config.yaml
positions: "rope"
parallel_block: false
lr: 0.00246
steps: 3363
Below are experts of layer 4 (counted from 0) of a mixture-of-experts language model. Rows are named gate (a neuron's input weights, with its number), up (a neuron's input weights, with its number), down (a neuron's output weights, with its number) and show model dimensions 0-191. Each number is 128 + 24 x the weight over its row's rms, rounded and kept within 0 to 255.
Before each expert's rows: a language model's description of what the expert responds to; "comes before" lists some tokens at least twice as common just after its tokens as in all text. This comes from a sample of Wikipedia text that the model never trained on. Tokens count by the router's weight.

# expert 7
It responds to: Table cell separators. Pipe characters closing a text cell in Wikipedia tables, after names, titles or dates, as in episode lists, sports results, discographies.
comes before: " ", "\n", " —", " W", " L", " Team"
gate0 [147 100  97 140 159 133 103 146 152 155 144 131 106 118 102 122 132 166 152 132 144 132  84 156 137 144 154  95  96 141 161 156  97 100 118 148 164 152 129  96 122  93  93 134  98 132 130 171 153 129 142 144 133 185  91 120 111 130 106 145  89 107  73 145 145 119 117 139 107 138 118 149 112 169 121 121  93 160 135 107  91 155  98 127 146 145 102 123 114 139 111 109 130  84  97 148 129 165 134 158 148 105 132 158 109 153  95 108 105 158 116 125 158 146 152  85 105 150 178 149 113 111 147 148 109 133 113 110 119 147 109 126 165 127 139 142  96 131 128 111 133 144 137  84 157 127  65 154 150 140 160 130 128 141 116 103  98 165  95  88 143 169 150 143 165 116 150 121 148 173  82 109  88 114 113 143  94 118 114 108 126  93 117 163 149 133 140 119 168 122 136 131]
up0 [150 135 153 141 113  58 116 146 150 121 141 118 123 100 127 119 133 130 159 125  88 138  94 133  99 100 173  84 147 135 136 146 137 111 119 108 127  93  95 100  70 133 124 150 114 120 170 143 143 141 126 169 130 144 171 110 129 158 179  94 194  94 105 147 133 119 156 120 165 150 112  90 146 125 112 126 145 141 115 117 103 143 154 141 106 148 124 148 162 117 185 138 103 127 101 109 182 125 138 141 133 116 129 129 150 196 120 112 145 130 121 107 108 133 141 177 107 154 138 128 120 115 166 126  86 142 151 120 133  92 164 141 107 123 178 106 115 134  91 166 125 114 133 108 155 124 136 158 103 148 137 111 127 137 139 173 108 144 133 147 136 113 116 151 129 133 126 140 100 142 149 135 157 162 164 128 161 134 139 105 135 112 124 103 161 154 144 156 173 180 107 121]
down0 [112 155 141 160 115 126 142 152 128 151 106  78 113 134 114 121 170 170 156 185 111 148 104 115  98 131 118 152 129 143 148 149 162 137 122 147 148 170 168 115  92  82 131 100 110 121 148 148 117 140  88  97 146 150 143 151 108 149 149 103  88 132 113 130 122 162 105 135 139 108 107 133 147 173 102  78 133 172 166 121  94 141 171 115 158 124 142 106 176 167 101 180 159 143 126 164 152 108 138 131 134  88 134 124  79 107 167 116 141 118 126 155 133 124 103 142 122  96 123 139  83 172 136 103 161 106 153 113 165 145  88 147 105 112 163 127 170 143 133 131 105  91 111  89 149 144 127 122 112 145 114 137 166 141 107 132  99 136 127  82 133 144 131 125  96 129 130 166 162 122 135 115 148 142 129 155 136 143 139  88 124 136 130 171 113 146 148 150 135 139 132 126]
gate1 [137 138  91 146 136 147  94 119 129 115 113 210 102 110 117  90 136 122 135 152 180 180 149 136 128 166 147 156 128 147 146 128  92 129 122 165 128 127  95 154 140 111 155 101 125 116 152 150 138 168 139 133 118 136 101 121 168 131 149 123 107 107 119 131 104 103 126  76 138 139  70 152 147  90 176 134 156 162  96 138 140 138 107 114  94 137 138  91 151 116 160 120 102 123  97 145 102 134 105 130 150 115 141 113 134  75 155 152 125  75 140 111 113 138 102 119 120 138 149  83 124 144  54 157 151 127  75 102 105 127 122 147  92 159 127 158 117 109 140 109 139 148 127 129 125 113 124 137 106 138 139 118 130 152 137 119 149 100  99 131  91 128 142 114 124 142 144 166 163 130 101 137 135 107 129 152 104 108 133  94 164 146 151 146 146 167 125 181 138 168 121 148]
up1 [ 89 141 169 134 148 108  98 123 153 134 109 159 133 143 124 153 174  90 149 126 159  91 102 156 105 111 116 143 108 133 123 163 125 119  96 134 118 118 112 162 112 128 128  83 147 129 102 103 168 135 110 144 162 122 118 139 146 169 114 116 146 142 167 117  97 118 127 107 136 116 144 124 136 133 126 149 159 127 124 136 168 112 131 128 119 181 129 103 137 102 151  92 106  79 144  69 127 146 131 119 143 143  92 161 109 179 136 125 142 113 100 165 144  80 121 121 122 118 101 125  96 133 111 104 151 108 108 138 124 127 150 109 115 141  89  83 147 114 156  69  97 122 131  99 153 112 157 105  80 127 194 130 101 147 148 150 128 131 119  89 123 124 103 124 132 120  86 156 132 106  71 152 199 102 150 170 111 134 107  99 142 125 113 113 134 149 124 146 124 140 106 113]
down1 [ 86 114 106 110  89  98 101  96 111 137 149  96  98 134 166 151 128 109 120 127 149 119 145 115 124 167  97 144  95 106 108 145 122 135 145 140 118 134 126 126 131 143 134 131 130 130 118 119 143 107 157  71 115 126 137 121 175 181 119 166 137 101 129 149  90 113 112 167 139 139 108  95 156 114 149 135 148 144 160 118 130 126 103 156  93 124 176 124 108 164 157 127 135  92 140 113 136 183 125 160 149 111 122 148 130 149 129 110 136 106 110  82 103  79  89  76 200 107 140 115 124 111 125 129 105 153  95 101 132 132 100  90 138 140 124  87 173  89 132 122 100 122 120 140 149 165 122 151  76 144 169 154 134 115 161 141 192 122 151 148 125 141 155 128  99 124 102 106  88  92  96 161 114 142 132 149 150 111 141 148 140 132 141 137 135 124 111 131  98 153 129 127]
gate2 [125  96 127 123 104 119 109 146 135 139 156 119 149 157  77 161 123 104 114 129 123 128 157 108 119  86 134 100  83 169 129 113 176 133 120 128 129 148 125 168 135 126  80 146 106  88 145 141 103 102 143  65  99 143 127 129 139 124 144  77 118 156 134 134 121 130 112 128  84 123 108 152 123 125 142 159  97 141 122 153 141 108 125  79 106 125 151 130 103 151 142 152 143 119 121  98 154 140 147 140 122 107 118 137 126 145 151 151  81 117 134 102 176 172 138  98 125 154  73  90 122 150 182 129 159 161 126 128 111 143  94 137 145 145 121 132 159 143 150 136 134 116  68 135  88 135 138 113 180 157 133  96  79 129  94 164 136 132 112 114 132 158 109 130 137 129 124 144 110 110 148  97 156 169  87 124 136 132  96 143 136 143 120 109 147 140 113 131 180 102  93  76]
up2 [ 89 146  87  91 108 122  96 136 118 149 119 167 102 112 139 118  91 137 116 144  96 112 128  68 110 113 126 132 111 118 127 157 106 144 156 104 121 106  95 115 134 116 144 133 106 124 138 105 120 154  88 131 123 158 102 112 107 151 130 127 127 100 175 153 123 114 119 142  69 127 117 124 123  82 129 109 103 182 165 102 137 125 144 153 145 157 121 122 114 153 152  69 118 143 129 125 131  98 155  97 171 143  95 129 130 106 145 176 103 153 144 127 142 113 158  78 159 120 115  81 107 108 131 126 125 127 138  76 140 126 105 171 141 172 135  86 129 145 142 131 128 122 135 125 106 165  90  92 180 110 121 146 107 121  90  99  97 139 110 113 172 126 149 107 166 107 121 134 159  76 133 139 156 107 133 101 143  84 132 127 103  95 134 138 126 100 114  87 134 134 150 132]
down2 [134 124 129 155 122 152 140 132  56 116 101 126 107 140  87 115 130 109 183 114 107 135 108 142 149 110 157 170 133 138 118 120 138 146 125 175 122 103 103 122  92 129 136 141 146  87 100 109  77  98 106 119 138 126 117 104 113 156  86 117 111 128 175 130 143 107 119 135 140 116 127 127 110 125  88 143  72 125 123 130 127  94 157 146 159 115 153 108 133 104 183  89 133 157 118 147 123 109 160  65 139  99 140 120 110  86 143  88 108 134 131 148 153 115 144 188 143 133 112 101 146 103 102 143 123  89 147 158 122 140 106 157 146 119 127 128 140 128 121 160 134 157 142 127 153 130 134 140  90 135 106 117 142 125 110 125 151 160 127 132 182 125  83 166 154 150 139 101 113 152 142 131  74  86  72 137 111 119 143 124  86 122 119 149 102 137  88 136 116 145  90 114]
gate3 [147 165 129 124 142 122 132 159 118 115 148 128 173 117 130 120 117 163 109 111 114 122  80 144 150  75 113 111 142 120 127 146 135 129  75 149 157 124 190 101 111 134 130 115 168 136 145 150 110 138 133 119 125 100 129 137 144  81 164 159 151 103 135 135 153 119 120 159 127 104 100 116 138 175 105 111 155  92 149 111 127 133 113 136 138 155 109 132 111 144 112  88 106 170 101 182 114 134 103 150 111 112 182 139 136  69 113 133 135  78 119  98 147 163 114 161 130 117 119 125 134 109  96 128 133 111 116 139 129  78 102 105 124 171 110 175 113 140 114  83  80 147 149 134 105 145  99 150 101  92 127 145 144 142 140 126 140 130 119 138 133 120 175 105 181 126 148 123 104 142 121 100 145 176 107 136 142 152 132 140 127 125 112  91 137 178 158 128 131 169 167 161]
up3 [124 117  90 141  83 139 162 143 109 155 129  90 100 161 149 184 116 130 120 106 149 129 144  77  89 105  89 124 109 104 127 169 116 117 136 100 125 134 148 185 112 147 158 140 154 118  93 117 119 140 106 158 109  78 127 122 119 111  86  91 133 151 135 112 124 146 135 108 130  99 139 156 103 135 149 141 115 129 143 121 134 117  84 121 109 157 119 145 118 153 134 128 110 179 132 110 157 121 165 131 142  90 128 167 104 141 119 133 159 166 119 135 161 111 146 165 141 146  86  93 124 118 102 113 126 117  98 147 139 131 126 107 155  83  76 155 113 142 165 149 159 124 127 134 164 111 135 116 169 138  75 129  89 161 122  94 117 118 145 168 142 126  91 125 108 118 114 112 126 109 147 145  86 100 120  66 121 130 147 122 114 133 111 144 163  72 127 166 119 119 141 148]
down3 [112  81 112 145 165 113  90 133 120 153 138 114 146 133 103 162 113 147 101 138 132 114 131 180 109  71 127 162 136 128 118 138 124 165 133 139 121 105 117 155 158 156 133 148 123 161 109  95  94 116 143 154 135 116 123 161 133 104 153 110 121 150  79 148 107 121  98  89  95 129 125 114 186 118 145 138 140 143 112 136 101 125 157 147 143 169 136 163 169  98 117 118 112 139 158 132 118 136 148 143 140 108 137 128  84 103  58 138 150 117 120 128 127 129 105 129 105 143 105  98 139 113 106 130 112  86 153  97 194 102 122 111 146 142 145 178 119 129 145 144 115 125 159 119 165 128 131  80 129 124 142 141 108 151  74 101 143 138 143 181 156 129 131 143 147  81 131  95  77 136 134 120 118 138  91  95 161 132 113 138 141 147  87 127 102 106  86 131 107 120 160 145]
gate4 [118 165 172 113  76 139 145 123  96 133 126 177 133 152 139 136 109 178 134 156 100 136 152 133 154  96 119 136 124 161 136 116 100 135 155 120 131 109  82  99 135 134 128 141 154 127  43  96 126 134 122 127 135 124 116 146 110 140 161 119 123 102 131 150  87 131 103 127 158 101 105 109 125 137 123 124 149 146 116 118 113 135 158 127 133 117 153 134 146 157 145 100 138 139 149 113 143 165 141 136 146 156 107 157 122 147 121 101  88 129 122 161 146 142 136 119 106 164 181 155 137 150 117 143 141 115 136 123 172 110 114 126 105 139  68 132 114 108 107 124 132 141 119 147 155 168 165  98 117 115 131 142 149 109 106 144 160 215 117 122 136 159  84 135 139 123 129 160  84 129 100 171 146 109 124 120 138 108 134 149 169 130 144 100 110 163  73 129 154  58 113 133]
up4 [136  85  95 141 185 111 135 139 159 132 169 153 123 114 153 154 126 113 124  98 177 116 138 149  96 114 113 131 145 143 143 137 114 118 123  93 135 174 196 158 165 126 161 117 122 148 143 197 122 145 152 102  91 119 109 124 108 100 153 131 180 146 127  90 148 121 142 139 111 145 144 117 118 132 144 135 133  97 123 137 127 139 114 139 130 139 116 133 141  93 164 131 105  96 144 156 185 125 149 133 121 139 156 111 107 103 107 142 161 107  96 110 151 108  79 126 142 130 130 128 125 110 105 149 182 111 112 103 144 148 137 129 116 143 139 120 127 128 130 147 108 121 127 126 155 100  98 112 126 129 143 117  92  73 130 107 111  86 117 121 109 130 165  95 158 113 142  98 189 100 108  58 121 108 141  95  96 144 134 102 102 161 139 122 131  91 157 134 151 157 168 143]
down4 [124 157 156 143 144  95 146 145 139 141 131 130  94 140 104  95 122 133  79 143  98 124 172  98 110 106 151 150 133 150 129 116 163 119 102 116 135 160  70 156  94 134 113 115  99  77 121 109 111 162 149 104 128 117 125 142 189 149 106 130 119 103 184 149 123 129 120 153 143 128 148 145 118 126 135 108 140 127 147 128 100 102 138 119 140 132 189 149 139 107 125 152  92 101 149  84 104 149 125 174  94 127  87 144 114 144 124 115 116 149 116 177 163 136 121 100 193 158 130 160 153 121 135 122 115 119 122 121 122 104 127 165 125 134 110 149 109 128 151  88 120 148 102 129 102 183 121 105 119  86  93 125 142 151 124 131 106 146 110 119 155 105 103 161  86 110 119 128 137 134 128 130 161 108 121 132 115 116 145 106 167 188 170 117  92 151 120 122 134  73  99 132]
gate5 [122 136 147 146 111 101 130 140 125 128 115 128 112  94 138 157 142 156 116  85 113 137  87 103 129 147 137 104 150 162 154  85 162 108 134 172 131  96 148 128 131 116 115 108 168 132 101 149 192  79 139 144 105 116 129  99 104 152  71 140  94 106 133 134 117  89 132  97  67 127 126 117 105 123 139 154 140 135  92 118 111 145  84 144  96 130 129 107 137 154 118 130 132 116 134  98 131 126 134 145 108 146 121  59  80 146 134 112 132 175 184 134 130 105  96 110 117 111 141 164 127 138 129 119 100 178 132 141 135 137 162 106 128 116 125 132 122 110 163 140 183 148 121  97 124 126 150 171 100 139 146 151 106 126  80 149 120 152 123 120 138 112 109 129 148 117 151 146 120 137 132 110 147 130 135 109 160 135 124 131  98 184 156 122 138  93 152 134 172  94 171  79]
up5 [107 115 149 166 142 108 113 137 140 152 181 145 127 159 159 174 123  99 141 132 143 136 146 139 155 102 121 110 123 144 143 135 135 155 126 167 100 132 130 132 154 150 137  99 108 177 140 133 131 147 110 136 132  60 182 121 124 128 145 120 127 164 154 181 129 143 112 174  79 157 148  96 146 139 138 156  94 116  97 131 163 117  90 163 125 140 144 139 137 156 138 105 164 189 153 118  93 116  89 126 131 197 128 133 124 110  88 136 136 133 132 125 103 160 146 194  96 133 129 102 142 107 100 108  76 148 134 136 121 123 136 126 133 151 133  93 133 166 129 139  82 152 142 141 128  99  98 137 126 122 120 165 143 128 115 159 119 134 159 168 143 133 126 147  78 147 128 135 118 138 135 171 125  73 138 145 128 109 134 142 133 141 125  93 151 114 102 130 124 130 155 159]
down5 [113 120 110 150 124 144 108 113  96 114 114 164 125  79 156 137 112 125 121 137 145 127  97 100 164 150 112 165 129  95 104  84 136 143 117 138 104 137 141 128 121 142 166  67 134 113 136 152 115 160 137 119 146 126 153 155 106 174 110  97 125 150 123 136 129 134 136 103 166 126 124 143 112  91 138 112 131 101 111 136  92 106 129 132 116 166  89 110 121 154 135 121 125 161  93  97 141 144 152  59  92 152 144 122 172 104 143 109 108 134 125 114 135 150 133 103 166 115 143  98 101 130 166 148 155  91 114 129  71 107 151 141 126 171 193 119 143 142 124 147 124 162  95  87 135  85 131 130 108 136 127 152 165 125 158 118 146 124 155 131 160 170 103 172 125 118 116 151 128 102  93  87 122 147 136 148 136 151 123 107 123 169 136 107 133 147  89  92 164 108 167  98]
gate6 [114 146 118  82 129 129  74 148 132 125 104  91 136 143  95 108  62 117 156 106 118 149 141 115 120 103 147 120 122 139 128 114 130 146 140 154 159 158 151 154 135 120 182  92 139 185 137 134  86 130 115 137 164 119 137  98 146 114 134 158 104 100 147 143 133 109 161 144 144 138 112 115 103 146  77 133 112  97 115 137 119  78 194 140 129 102 123 140 120 157 166 131 118 170 141 114 180 148 111 124 134 133 186 146 102 135 141 151 142  98 101 119 155 142 140 101 119 117 158  98 111 113 125 159 155 120 127 129 133 128  94 104 164 131 130 148 111 144 141 177 130 136  84 108 146 126 169 113 149 142 112 134 107  80  85 117  92 113 134 143 153 130 134 161 120 171  92 103 126  69 113 116 128 120 116 116 156 120 106 154  94 126 146 149 138 108 123 126 122 167 160 162]
up6 [112 104 137 132 167 140 121 153 185 135 185 103 110  98 111 110 132 128  97 149 140 189 170 123  93 144 131 128 112 102 114 167 129  95 143 135 122 122 163  94 162  93 110 126 110 137 144 135 161 107 133 134 117 158 146 114 118  92 106 123 148 107 135 130 134 137 119 113 128 106 152 160 135 148 170 146 135  98 134 103 130  98 125 143 114 132 156 142 132 100  93 116 147 143 129 156 119 124 117  70 144 144  99 117 134 164 107 136 147 146 167 149 138 134 121 209 140 127 109 175 143 179  73 122 148 121 137 139  95 127 132 163  87 151 145 142 141 140 151 112 140 140 129 137  99  89 120  71 133 113 140 112 103 168 103 109 121 138 121 101 154 139 126 117 114 111 118 155 126 178 123 115 152  81  98 122 136 139 145  76  90 133 146 114 145 183 126 130 148 151 128 156]
down6 [108 104 133 149 125 108  90 145 115 155 166  97 134 195  91 105 108 124 122 133 132 161 167  87  78 131 101 132 109 120 132 147 107 130 126 162 129 149 154 131 125 122  92 158  98 107 130 134  78 125 145 139 165 163 101 102 162 139 152 146 116 120 151 141 169 124 146 132 126 118 150 129 101 120 115 149 126 109 100 117  98  89 140 138 165  85 103 167 154 115 106 168 103 125 153  92 139 140 116 109 153  73 161 141 110 130 156 150 153 107 146 129 106  97 144 165 100 138 110 135 161 116 152 122 147 127 168 147 149 155 112  75 154 140 113 138 141 115 173 143  95 139 117 102 157  50 112 120 117  93 123 113 121 111 100 161 122  94 141 148 142 151 129 168 139 136  95  89 128 127 108 125 128 126 109 152 112 146 111 119  99 105 144 128 151 125 109 102 128 134 178 131]
gate7 [142 183 136 113 138  77 156 146 133 128 130 113 106 106 149 140 144 156 129 104 106 122 145 162 126  92 138 100 138 131 138 178 122 166 120 118 155 129 166 118 113 110 112 159 144 184  89 161 163 114 144 142 156 128 130 137 129 171 117 132 104 117 153 130 139 118 103 137  58 161 139  82 167 129 127 103 118 168 123 118 114 132  88 132 113 142 133 143 119 142 133 140 135 154 104 136  82 148  98 129 126 109 119 140 117 132 114 110  98 153 133 136 149 117 143 142 115  90 101 146 105 135  93 137 107 111 117 130 143 110 131 133 150 161  80 111 118 129 133 138 110 156 120 135  88 130 134 156 122 109 132 129 174  72 101 119 139  95 127 189  90  96 138 141 155 114 119 164 131 121 164 121  81 113 123 186 137 108 145  55 142 127 133 147 137 144 126 140  55 129 104 132]
up7 [147  77 195 138 125 101 120  87 100 111 124  93 133 157 163 129 101 170 114 168 138  88 133 141 123 142 131 137 133 158 135 148 123 109 130 143 163 109 138 159 105 123 117 154 159 121 132 131 101 110 183 140 158 117 159 145 119 124 128 116 119 133 110 155 117 132 153 111 175 116 153 170 142 141 121 111 172 156 136 112 156 121 143 127 164 103 168 107 114  92 115 137 121 172  92 116 175 183 114 117 125  75 140 162 166 126 106  86 133 143 107 152 105 133 124 159 103 125 126 108 155 130 130 162 133 134 103 116 135 157 162 127 108 133 121 162 157 122 148  86  73 151 149 121 150 118 138 104  97 135  91 121 142 154 114 133 107 117 142 150 140 113 137 143 144 124 135 159  87 126 135 134 184 125 108  96 133 152 153 156 138 124 140  93 115 106  57 115 143 138 109 117]
down7 [ 89 132 139 125 140 124  86  96 157 127  78 118 150 155 135  88 130 143 108 100 131 149 122 119 122 114 161 151 121 156 119 128 150 148 120 143 103 154 136 171 114  86  85 158 105 112 142 111 142 139 126 112 110 109 132 108 100 131 155 150 123 149 104 137 118 188 130 127 155 105 172 112 161 130 137 151 121 111  97  87 142 114 125 171 151 124 191 133 123  96 126 135 142 148 134 146 181 113 150 133 113 114 147 108 122 138 120  77 134 142 103 118 124 124 140 158 134 155 116 155 164 128 135 134 142 149 124 130 148 147 119 135  57  71 158 110 154 145 146 133 112 102 173 129 104 129 143  85 104 146  97 145  96 132 167 118  98 162 124 114 145 106 139 133 128 115 181  95 106 154 147 150 107 121 163 133 129 164  84 150 139 157 107 123 120 143 154 192 169 155 127 115]
gate8 [ 97 123 108 132  97 116  99 102  97 114 152 137 107 106 131 117 120 125 173 122 160 126 150 130 129 144 111 134 137 117 135 105  81  94 102 155 198 122  92  94 121 130  96  89 161 118 114 124 122  85 129 125 125 136 101 161 149 153 105 187  98 178 154 165 136 145 139 130 106 137 122  92 114 126 116 114  87 125 125 107 125 139 133  97 163 130  77 111 108 122 112 104 158 113 140 155 133 121 100  73  89 118 137 120 127 108 132 154 154 127 145  95 129 154 119  87 165 174 130 126 130 127 118 154 123 106 167 132 157 106  86  97 138 187  96 143 141 154 101 133 126 129 154 131  93 108 186 102 140 158 137 152 106 119 142 104 153  72 130 119 168 139  98 139 102 116 127 100 144 118 156 116 102 128 130 114 101 133 130 143 134 116 147 120  95 111  94 154 152 118 134  90]
up8 [141 131  91 149 129 141 162 151  91 128 126 100  97 126 166 142 157 125 154 169 126 167 141 118 102 156  82 142 116 122 147 176 128  77  94 147 127 134 170  89 172 140  84 136 107 134 107  94 157 101 127 146 165 103 162  72 156 140  92 140 121 121 121 157 123 181  92 161 103 103 143 151 146 148 123 144 134 128 123 128 145 110 127 107 135 172  87 162 148  88 141 105 127 126 142 137 127 133 105  71 124 152 152 125  92 136  78 123 128 114 133 134 110 116 148 137 124 135 130 128  85 118 145 104 125 108 114 156 122 140  86 117 135 123 121 138 149 131 155 120 130 177  70 126 147 118 122 126 125 108 109 143 109 125 110 132  76  88 159 110 157 114 153 125 136 146  86 134 139 152 104 113  83  98 106 124 127 108 160 166 130 125 142 147  90 116 156 123 136 115 166 118]
down8 [129 130 111 132 105 136 112 137  87 139 129 142 133 133 149 120 138 146 131 118 120 104 117  95 116 107  84 136 115 120 167 131 159 142 120 102 116 172 114 134 173 139 109 123 138 107 112 112 125 113 108 126 121 119 102  90 126 162 130 154  63  90 129 142 138 146 150 150 112 105 140 117 127 130 114 123 131 150 127  96 117 120 149 136 143 176 135 160 130  90 154 113 117 125 127 109 106 176  95  79 155 103 100  95 126  90  90 116 156 112 114 112 103 134 138 131 120 128  97 114  53  89 107 132 143 144  86 116 106 187 141  90 173 125 117 135 150 105 186 115 104 174 101  86 154 142 133  90  93 124 124 157 129 125 118 130 120  69 124 155 157 145 114 133 118 107 107 175 119 124 124 118 125 162  98 117 165 115 158 109 172 143 131 131  97  74 125 110 146 145 155 104]
gate9 [113 160 138 138 176  70 122  76 101 115 161 104 141 142 104  85 153 127 136 112 100 131 189 105 102 150 124 132 103 117 127  72 130 120 133 150 140 162 170 115 143 134 103 116 111 127  96 176 113 147 145 115 155  74 103 123  73 161 138  99 130  71 131 145 124 140 115 134 135 108 116 121 155  86 104 148 146 125 163 118  90 123 136 113 110 115 175 103 167 156 131 149 141 124 111 117 154 119 112 115 119 180 144 143 159  74 143 114  96 170 143 106 167 146 146 105 169 157  97 110 111 135 138 120 127 120 140 143 137 134 159 129 102 130 132  98 110 135 173 106 132 131 157 152 126 141  81 143 150  92 148 124 159 114 119 126  68 107 135 156 132 112 111 126 118 132 110  98 123 125 167  85 145 141 125 118 118 108 124 142 108 120 129 106 124 155 138 114 125 151 150 110]
up9 [105 101 112 145 119 134  92 129 101  96 153 158  93 142 121 136 142 151 196 148 139  90 149 134  78 103 152 133 128 138 126 130 124 176 123  95 163 106 135 120 154 155 165 114 124 129 105 123 121 127 171  86 126 156 157 158 131 152 117 140  85 161 144 152 165 115 152 133  77  92 114 148 120 135 132 121 165 155 144  93 128 142 131 113 132  85 145 106 137 183 135 114 116 155 133 109 106 127 173 150 147 150 171 168 126 159 136 143 161 145 185 138 126  86 138 141 121 159 129 163 120 131 113 123 125 165 148 144 109 160 108 129 107 122 136 139 140 140 112 112 100 147 112 158 112 130 136 118 107 151 137 135 199 124 133 127  91 143  99  95 148 156 142 111 181 121 157 121 111 126 140 134 105 142  87 112 110 152 128 188 151 127 147 165 150 130 159  98 129 129 110 123]
down9 [171 124  74  73 103 119 120 116 150 139 137 133 140 115 126 126  86 127 158 133 131 102 172 150 151 146 149 172 148 108 110 140 140 145 154 122 131 132  88 136 104 132  81 142 126 129 129 105  61 134 117 124 109 137 130 138 108 107 112 111 144 150  81 133  94  98 147 108 114 151 146 154 130 148 127 158  86 114 137 161 151 127 144 120 108 137 116  94 140  83 160 115 145 164 168 103 128 156 127 108 117 131 117 118 131 159 167 123 145 161 110 103 112 142 169 173 110 138 131 115 118  94 113  98 140  96 159 126 141 152 127 130 118 142  86 127 127 125 142 142 117 166 113 111 155 101 137 125 163 104  83 121 109 159 177 144 117 128 185  98 168 120 121 156  87  93 146 133 166  80 193 153 104 137 148 143 132 135 128 157  98 120 142 132 135 142  98 150  89 112 118 135]
gate10 [ 82 159 162 149 112 149 133 127  99 110 134 101 191 117 109 128 117 113 195 144 149 158 102 150 159 145 100 138 139 140 138 121 129 148 100 174 111 117 139 129  91 101  95 132 150 149 123 122 141 114 118 142 135 112 130  92 134 108 123 199 113 141 134 145 145 119 117 165 111 129 110 130 124 130 111 124 124 142 128 133 100 108 119 174 101 185 142 102 147 124 103 105 148 183 157 107 102 132 127 113 159 137 105  87 100 151 135  74 127 112 121 148 127 102 126 187 166 115 128 131 123 154 125  86 122 137  94 137 140 158 147 144 136 136 162 114 184 168 125 115 139 149 115 131 136 127  71  95 159 164 140 160 124 153 126 119 112 141 132 115 104 115 157 109 100 113 107 119 107 147 133 118 128 127 142 141  90 156  86 123  88 118 137  52 110 117 124 126 126 104 143 139]
up10 [116 127 144 127 135 140 122 177 110 124  69 155 143 150 132 142 154 145 124 122 119 132 126 111 112 100 128 171  88 143  92 109 104 143 112 143 136 137 140 138 145 126 179 127 131 112 118 135 140 140 108 124 116 118 133 163 126 111 105 128  85 154 144 142 147 124 129 162 140 129 156 149 130 143 174  60 139 122 117  99 133 159 164 156 100  98 116  77 121  82 155 110 121 110  84 127  91 120 146 101 130 122 113 165 139 143 138 147 105 135 146 122 123 101 157 138 120  88 127 111 144 113 143 176 186 138 173 128 145  83 154 104 128 158 156 106 122 129 134 139  90 133 139  88 106 107 144 129 140  72 113 124 162 121 107 123 221 108 128  90 156 118 121 111 146 120 125 147 146 141 139 121 137 147 120 165 131 121 126 126 107 128 122 164 151 119  66 139 159 117 174  92]
down10 [118 181 124 147 154 104 144 117 102 141  88 137 109 163  90 189 124 151 147 136 154 144 135 136 148 131  78 148 104 112 141  97 136 128 141 119 101 115 133 140 134 172 147  96 176 128 136 136 135 125 147 146 109 119 106 135  93 117 108  93 109 118 157 141 140 140 154 158 121 131 139 134 128 150 115  85 160 129 112 132 146 109 163 169 162 119 127 157 157 132 109 146 156 139 125 143 156 112 148 127 129 108 137 181 117 165 141 143  77  62 104 131 100 122 163 124 130 108 187 193 110  95 102 150 141 102 176 122 156 109 105 111 122 137 117 117 149 147 112 113  99  87 131 145 112 134 163 144 141 126 148 115 118 123 133 133 176 157 128 142 115 146 121 114 116 132 149 168 123 139 103  96 131 104 150 151 140 142 145 120 159 143 197 148  79 145 120 130 166 104 103 112]
gate11 [158 136 135 140 117 101 145 128  87 109 106  86 128 111 129 127  64 110 103 135 150 101 151 161 110 151 145 132 113  77 122 121 140 110 104 138 132 112 109 138 113 117 148  67 118 165 146 110 146 127 106 172 138 104 138 108 143 132 152 130 121 110 174 122 128 132 126 171 169 123 144 109 112 121  53 111 132 148 189  98 135 121 114 112 143 157 120 161  90  89 137 121 104 157  63  80 115  98 105 160 128  73 140 120 152 114 149  94 112 139 136 130 135 147 115  94 131 131 107 172 187 137 146 138 116 132 141  69 158 129 128 153  95  93 149 105 117 135 137 127 123 137  89 120 121 136 104 156 119 130  78  99 143 144 114 100 167 136 114 135 116 119 129 137 122 136 108 127 142 144 103 134  90  74 138  92 131 141 109 122 123 114 139 120 147 137 101 128 142 108 138 160]
up11 [133 107 131 112 106 141 123 126 129 144  84 155 126 106 146 170 124 136  87 124 103 142  97 136 129 183 133 114  97  98 115 124 133 148 148 176 161  87 138 124 127 144 123 118  95 105 111  94 157 105 151 114 129 130 133 162 137  98 138 100 137  97  56 171 118 158 122 139 139 148 114 135 115 156 127 102 125  72 154  97 100 141 127 100 135 122 169 142 109 100 121 122 122  95 137 130 154 114  58 149  83 118 121 149 129  99 130 152 143 132  99 148 167 157 108  86 105 124 122 179 103 138 127 108 162 152 117 127  77 129  97 123 130 134 135 122 118 124 190 120 143 137 165 149 175 111 105 162 145 101 114 140 130  61 120  98 138 148 114 109 145 121 132 167 127 139  98 147  94 147 145 113 168 160 148 124 140 131 141 125 139  85 102 131 146 144 128 140 147 144 151 133]
down11 [120 124 140 103 187 146 135 162 122 134 128  79 121 129  90 170 152 118 139 147 116 125 137 138  92 142 166 169 151  80 141 113 128 142 123 151 160  80 104 129 130  97 128  96 157 133 132 116 116 129 117 139 108 113 112 130 136 112 158 100 115 132 147 106 143 142 149 128 113  98 162 102 125  94 128 103 151 163 131  94 145  77 166 116 118 126 182 135 100 107 134 149 126 142 118 122 150 135 100 138 106 120 174 169 156 131 103 130 111 122 122 139 137 122 120 122 128 115 129 174 135 112 153 139 156 127 114 106 114 124 101 142 114 118 125 118 158 109 147 172 162 164  63  97 167 110 111 230 120 126 160 148 166 114 104 103 161 141 169  80 105 119 140 119 111 132 102 142 131 136 136 132 129 112 121 118 108 140 116 119 144 111 131 111 138  69 139 131 113  90 164 164]